Experts of a small language model: a softmax router, a variant of Adam for the experts.
Below are experts of layer 4 (counted from 0) of a mixture-of-experts language model. Rows are named router (the router's row for the expert), gate (a neuron's input weights, with its number), up (a neuron's input weights, with its number), down (a neuron's output weights, with its number) and show model dimensions 512-575. Each number is 128 + 24 x the weight over its row's rms, rounded and kept within 0 to 255.
After each expert's rows: a language model's description of what the expert responds to; "gets" lists some tokens that make up at least twice as much of what it gets as of all text. This comes from a sample of Wikipedia text that the model never trained on. Tokens count by the router's weight.

# expert 15
router [131 141 105 128 109 109 143 132 140 144 123 125 114 124  85 145 156 142 139  92 136 136 153 155 108 150 156 165 130 138 137 129 113 121 139 144 148  98 153 127 110 123 144 113 182 137  75 120 137 157 188  94 105 139  89 169 125  92 144 122 145 120 142 131]
gate0 [134 123 132 117 137 109 105  84 192 106  95 116 168 171 131 133 104 151 155 108  97 105 105 112 139 145 137  97  96 130 145 128  82  97  83 145  72 123 149 149  77 113 142 108 138 113 139 119 138 133 153 117  90 124  98 150 140 116 162 118 138 148 109 124]
up0 [103 128  98 174 150 125 106 134 119 156 135 115 120 141 106 186 162 129 125 137 141 114 141 128 106 118 150 164 127 162 108 141 120 140 156 144 206 131 134 124 131 131 141 123 108 141 144 140 159 158 123  96 158 108 138 136 122 152 150 141 127 122 133 140]
down0 [108  83 149 123 120 112 110 125 124 121 117 132 108 106 134  96 116 104 131 123 135 117 115 112 120  80 142 134 160 115 155 142  77 139 132 121  93 135 107 129 154 143 116 104 108 102 121 180 103 126 142  95 130 171 128 101 124 143  92  77 197 139 135 106]
Conjunctions and relative words that start a clause mid-sentence, such as that, which, who, but, since, though.
gets: " that", ", and", ", the", " which", ", which", " that the"

# expert 1
router [148 122 141 114 137 123 138 158 117 156 110 138 156 104 116 147 121 135 151 126 152 144 123 154 183 126 133 143 113  84 139  95 125 162 153 102  99 128 149 141 145 121 153 150 148 117 140  97  90 136 154 116 126 103 103 118 117 108 134 132 134 148 133 113]
gate0 [124 115 151  76 124  90 119 147 107 121 137 122 118 134 131  94 140 140 124 122 143 122 129 134 124 155 115 162  93 124 175 162 100 200 120 112 106 173 146 110 139 131 146 126 106 102 109 145 119 117  83 110 101 159 123 134 172 147 119 132 144 158 121 124]
up0 [103 142 177  68 139 127 119 135  80 154 146 147 146 111 113  95 109 160 125 161 139 102 113 182 142  86  54 108 120 135 125 147 128 148 126 123 103 151 168 106  86 151 128 152 138 113 106 123 142 102 138 117 101 154 159 146 134 184 134 127 132 171 145  99]
down0 [ 83  85 117 184 158 153  99 102  97 139 119 155 139 116 141 150 132 141 112 135 117 140 129 143  84 134 162 127 158 155  82 121 133  82 114 119 101 175 135  76 118  98 112 105 117 142 128 112 143 137 170 141 151 167 124 110 113 131 120 126 119  92 115 158]
Commas, in numbers like 500,000, in math coordinates and after names, plus single capital letters starting a word or name such as B, A, T.
gets: ",", " D", " B", " A", " G", "."

# expert 17
router [146 125 160 132 100  96 129 127 159 118  85 127 102 118  95 156 153 188 146 114 157 162 105 108 161 128 155 144 138 135 149  96 131  87 133 105 124 129 126 142 111  81 149 102 182 103 134 131 129 176 160 121 124 101 117 118 144  84 154 128 150 153 107 141]
gate0 [141 141 113 122 119 154 152 148 153 118 136 139 109 131  94 164 188  95 116 129 110  73 156 140 117 144 151 111 128 112 122 131 133 116 119 149 145 116 106  91 120  99 142 133 134 140  82 163 122 101  76 126 124 145 132  88 124 129 155 144 144  90  97 116]
up0 [123 128 131 116 173 140 110 134  78 138 129 137 160 114 161 103  95 137 128 128 116 130 119 145 120 105  89 167 145 111 169 121 140 124 153 107 123 126 126 155 150 166 148 119  81 134 151  91 136 122 136 115  81 128 123 157 145 108 122 111 108 141 170 124]
down0 [140 155 110 115 100 169 114 159 125 146 140 119 126 168 154 161 197 120 139 123 126 111 143 153 153 148 164 149 139  97 125 107 125 128 114 142  67 146 135 123  97  71 126 127 131 125 128 122 100  73 141 106 113 153 144 139 117 156 163  96 160 165  77 118]
Articles and short function phrases before a noun, such as the, a, an, to the, in the, and as in cast lists like "X as Y".
gets: " the", " as", " a", " to", " to the", " in the"

# expert 12
router [165 100 115 136 162 116 153 143  93 176 149 104 131  95 122 115 122  94 173 114 148 175 161 139 160 156 179 183 114 161 131  97  97 134 140 130 117  91  98 122 140 116 160 157 136 137 111 151  87 151 174 107  97 118 100 103 140 140 158 144 151 102 119 129]
gate0 [141 108  96  91 147  74 166 102 136 178 178 132 144 138 101 135 134  89 103 108 103 122 145  98 132 133 136 130 117 111  93 152 125 137 106 136 148 140 137 114 106  93 115 149 134 136 106 155 113  88 154 111 108 151 177 125 136 150 133 106  93 126 137 136]
up0 [131 115  99  95 160 102 161  97 117 153 181 145 148 153  92 131  91 100  77  99  99  94 131 105 147 135 135 126  99 151  84 138 126 130 105 147 125 107 101 115 121 117 131 149 122 141  88 142 116  91 144 114  99 145 163 112 157 137 151 117  71 124 152 109]
down0 [100 149 146 108 136 167 135 156 147 157 126  96 124 146  70  69 135 128 129 138 153 107 108 142 133 142 150 131  77 170 131 153 136 117 116 140 104 107 116 166 105  88 141 113 131 117 108 126 124 118 192 117 140 139 116 138 101 134  72 104 112 138 140 133]
Single digits and digit pieces inside years, ranges and decimals, such as the 1 of 1926 or the 2 of 22.2, plus later and first.
gets: "1", "2", "0", ")", "3", "4"

# expert 18
router [156 137 171 148 154 102 126 127 147 140 146  92 116 149  98 126 124 134 116 115 154 170 114  99 172 166 134 160 143 113 139 128 105 135 138 117 123  87 138 189 117 139 156 127 171 140  96 172 112 149 145 101 134 110 116  76 108 111 133 109 151 125 149 133]
gate0 [150 138 141 109 114  99  81 122 102 100 136 144  98 119 169 144 123 119 117 157 137 134 138 129 114 116 124 121  95 146 123 202 145 100 118  71 146  51 136 112 103 113 115 172 131 173 150 133 126 156  93 109  82 120 152 126 130 115 114 117 155  77 147 133]
up0 [124 166 149 138 127 109 102 131 107  86 146 132 113 129 141 159 141 106 110 147 152 114 111 148 131 159 110 119 124 137 125 176 137  92 126  58 176  47 127 156 112 139 151 135 118 151 115 142 121 152  77  90  87 137 137 110 101 129 131 131 112  69 132 111]
down0 [133 118 147 126  85 125 116  60 131 151  97 140 117 144 159 106 116 133 116 162 151  93 127 155  84 131  96  87  96 108  95 155 158 128 178 125 180 125 150 112 140 100 119 133  99  91 135 140  98  91 118 152 169 156  89 162 112  82  91 110 109 149  84 109]
Paragraph breaks after sentence ends or tables, before section headings, and sentence-opening words such as The, He, This, His.
gets: "\n\n", "\n", " The", ".", "The", ", the"

# expert 4
router [152 119 117 155 158 101 155 149  96 157 128  93 119  97  85 146 143 178 138 145 183 165  76 139 160 103 144 161 150  77 168 118 101 167 135 115 118 116 106 155 147 106 169 126 136 164 108 170  79 151 147 110 134 131 140 120  87  98 177 135 126 138 137 183]
gate0 [114 114 124 138 151 194 118 131 119 155 153 162 124 110 163 151 148 119 116 106  92 116 123  97  93 141  90 132 165 126  79 137  87  99 156 148 139  87 111 153 172 174 131 149 116 125 113 119 106 119 112 127 110 179 105 106  95 111 111 106 133 146 129  96]
up0 [134  85 119 136 156 118 126 108 130 151 128 152 117  84 146 177 150 150 133 107  86 171 123 116 103 122 109 122 129  90 104 157  87  92  96 137 160  98 134 114 171 153 161 128 108 144  92 161  88 152 114 133 135 135 128 132 106 136 136 136 125 119 125 100]
down0 [133 127 129 156 116 121 110 158 139 135 155 121 130  97 148 121 111 139 119  78  81 132 130  99 132 141 120  96 121 138 152 152 161 150 102 114 118  95  80  51 161 154 145 138 166 161  47 164 109 143 170 110 141 130 142 113 103 130 111 123 134 107 134  74]
Line breaks and the hyphen, pipe or space that open the next line in bulleted lists, rosters and tables.
gets: "\n", "| ", "-", " ", "- ", " |"

# expert 10
router [119 120 126  87 105 175 134 142 147 122  99 112 113 144 132 152 144 147 138 158 139 106 142 112 181 140  83 138 129 126 113 151 134  94 125 164  91 121  99 139 128 141 161 164 175  85 167 135 163 102 101 142 137  99 157 152 100 122 134 126 108 110 131 162]
gate0 [121 180 128  84 141 142 111 123 172 114 151 139 127 117 100  99 155 155 157 142 141 143 124 119 112 128 123  75  71 112 126  84 186  95 113 168 132 133 130 134  86 135 181 114 156 128 136 135 139 123 108 117 162 121 139 179 173  78 160 127 168 169 104 108]
up0 [136 137 136 121 112  97 166 139 143 146  88  91 108 146  92 122 141 107 102 103 174 134 151 158 189 105 176 115  91 178 134 138 141 140 139 131 120 121 152 149 122 101 158  98 139 121 119  95 131 129 116 134 121 151  93 150 118 105 165 139 112 101 152 124]
down0 [142 107 106 113 128 191 127 118 145 135 128  96 117 144 181 131 118  98 131 142 130 114 105 153 135 161 123 113 104 118  83 120 127 127 131 142  77 144 111 116 138 156 128  87 114 158 124 129 123  96 137 152 143 125  99 137 124 107 149 123 156 168 145 139]
Word pieces and accented letters inside non-English personal and place names, such as Mendoza, Grzegorz, Qarabağ, -ić, -wich.
gets: "a", "i", "o", "e", "z", "h"

# expert 31
router [187 113 137 103 137 111 126 186 138 151 123 119 121 122 142  98 118 146 168 109 165 197 156 134 163 123 137 136 109  95 145 122  94 177 128 132 145  96 136 129 175 116 155 115 157 128 111 146  74 124 156  98 150 130  85 120 117 147 139 112 140 104 135 138]
gate0 [109 146  84  99 110 119 150 128 170 137 106 106 128 111 156 144 120 151 114  87 138 123  82 114 150 108 107  76 155 119 145 140 118 116 115 157 141 161 129 126 128 136 110 146 132 138  86 135 151 113 151 125 185  96  73 126 126 103 131 113  85 102 107 114]
up0 [124 128 117  89 120 107 123 107 158 116 109 147 107 119 167 134 119 123 156 118  99 136  81 124 155 116 120 139 156  97 100 174 114  87 149 122 100 150  65 135 111 149 119 105 162 127 110 136 137 112  80 119 148 105  83 119 185 148  83 103 113 163 112 146]
down0 [135 110 122 106 180 116 157 147 108 100 155 119 148 149 134 105  87 115 159 107  82 113 127 117 105 110 152 141 119  93 136 145 114 166 128  99 128  95 103  99 159 128 125 127 139 146  88 151 102 141 135 109 122 134 115  98  91  90 135 130 110 125  99 113]
Leading digit 1 or 2 of a four-digit year in dates, headings, lists and tables, such as 1878, 2018.
gets: "1", "2", "3", "4", " |", "5"

# expert 0
router [132 123 166 103 124 147 139 140 148 120 129 130 140  99 111 180  89 136 178  92 163 177 158 159 163 123 145 142 129  85 134  91 120 124 148 124 152 151 143 105 129 118 143 142 177 113 160 140 114 118 148 100 109  95 135 185 166  90 114 123 142 133 130 138]
gate0 [121 112 132  85 107 134 126 179 149  96 173 134 130 143 125 119 116 122 130 113 140 152 156 129 134 197 120 124 106 106 151 147 148 133 136 145 167 149 102 123 126 120 123 107 171 139 104 121 168  97 124 118 142 119 169 130 133 134 140 145 130 169 109 119]
up0 [ 82  85 160  66 128 127 147 194 138  99 146 135 126 151 122 143 111 131 156 104 121 145 130 157 118 164 157 124 127 129 142 142 164 151 123 162 155 146 115 111 115 149 131  97 163 108 108 164 158 118 141 114 142 127 201 147 150 143 136 109 117 151 105 119]
down0 [ 99 110 115 126 124 157 149 105 136 131 149  99 124 104 112 130 154  98 120 140 111 119 108 153 100 139 138 145 142 154 177 109 150 136 157 128 145 153 122 150  97 132 152 126 148 113 144  93 123 141 105 131 121 140 139 145  94  82  92 123  71 122 146 154]
Words and marks that join list items or clauses, such as and, or, &, commas, ", and" and slashes, often in name lists.
gets: " and", ",", ", and", " or", " to", ", "

# expert 5
router [149 164 165 128 121 127 142 121 148 185 192 123 135 127 156 165 110 132 120  75 135 106 186 111 106 127 126 138 169 117 156 125 135 163 146 115 121 185 168 135 100 120 111 123  77 129 181 138 161 145 129 126  98 113 118  98 130 149 136 126 184 172 133 115]
gate0 [112 147 133 102  86 146 157 130 139 139 158  94 155 166 139 158 117 115 105 110 155  95 130 150 124 140  92 127 152 139 118 169 180 108 136 147 114 191 128 100 133 140 131  84 126 128 159 160 174  96 118 143 128 125 157 129 125 194  96 144 138 128 109 138]
up0 [165 118 121 142 147 120 144 169 157 111 144 134 138 156 112 121 138 126 148  69  99 109 139 136 109 116 120 117  95 104 141 102 168 107 141 121 124  88 120 119 136  90 150 131 176 141 141 123 139 112 129 155 127 120 177 105 136 100 105 138 146 143 121 107]
down0 [114 140 134 135 138 166  98 129 108 159 162 178 153 129 107 171 145 125 111 101 117 120 143 163 136 171 119  89 114 132 139 165  72 205 131 129 119 135  99  83 132 103 136 113 137 127 153 111 137 145 102 116  95 110 158 156 127 150 140 136 148 158 164 119]
Digits and numbers inside pipe-delimited tables and stat lists, such as 4, 16, 100, plus odd word pieces in foreign names and scripts.
gets: "1", "6", "8", "3", "7", "0"

# expert 9
router [144 134 124 116 120 172 136 140 137 174 127 133 137 157 176 129 157 136 117 106 128  92 141 169 144 136 149 131 154 110 110 154  84 135 156 114  79 142 135 141 129 139 135 174 133 100 127 138 121  93 137 122 132 117 135 148  89 115 120  93 161 175 106 150]
gate0 [129 115 127 117 120 106 124 106  95 136 130 141 100 131 123  99 110 142  96 117 130  91 157 164 113 119 122 112 120 160 182 165 177 124 185 126 124 143 136 105 117 172 125 157 108 120  79 119 176 133 127 158 125 116 126  72 114 105 152 125 147 128 138 124]
up0 [162 114 131 166 128 127 119 152 157 120 111 125 142 116 133 139 115 109 142 136  94 150  99  88 144  89 161 133 115 139  98  77  89 155  87 130 140 136 138 153 146  62 106 104 133 139 140 126 122 142 167  86 143 136 133 161 145 129  98 108 120 120 146 121]
down0 [155 113 146 137 143  87 107  81 114  84 114 149 124 127  98 101 140  82  76 166 112 104 154 149 125 114 103 137 181 111 147 126 150 172 121 101 125 139 134 164 155 146 127 115 165 139 115 104  99 121 139 176 154 141  89  96  81 109 155 110 117 132 129 167]
Periods ending sentences or abbreviations, often fused with a word ending, such as s., es., ing., Gov., Vol., Dem.
gets: ".", "s", "s.", ").", ")", "a."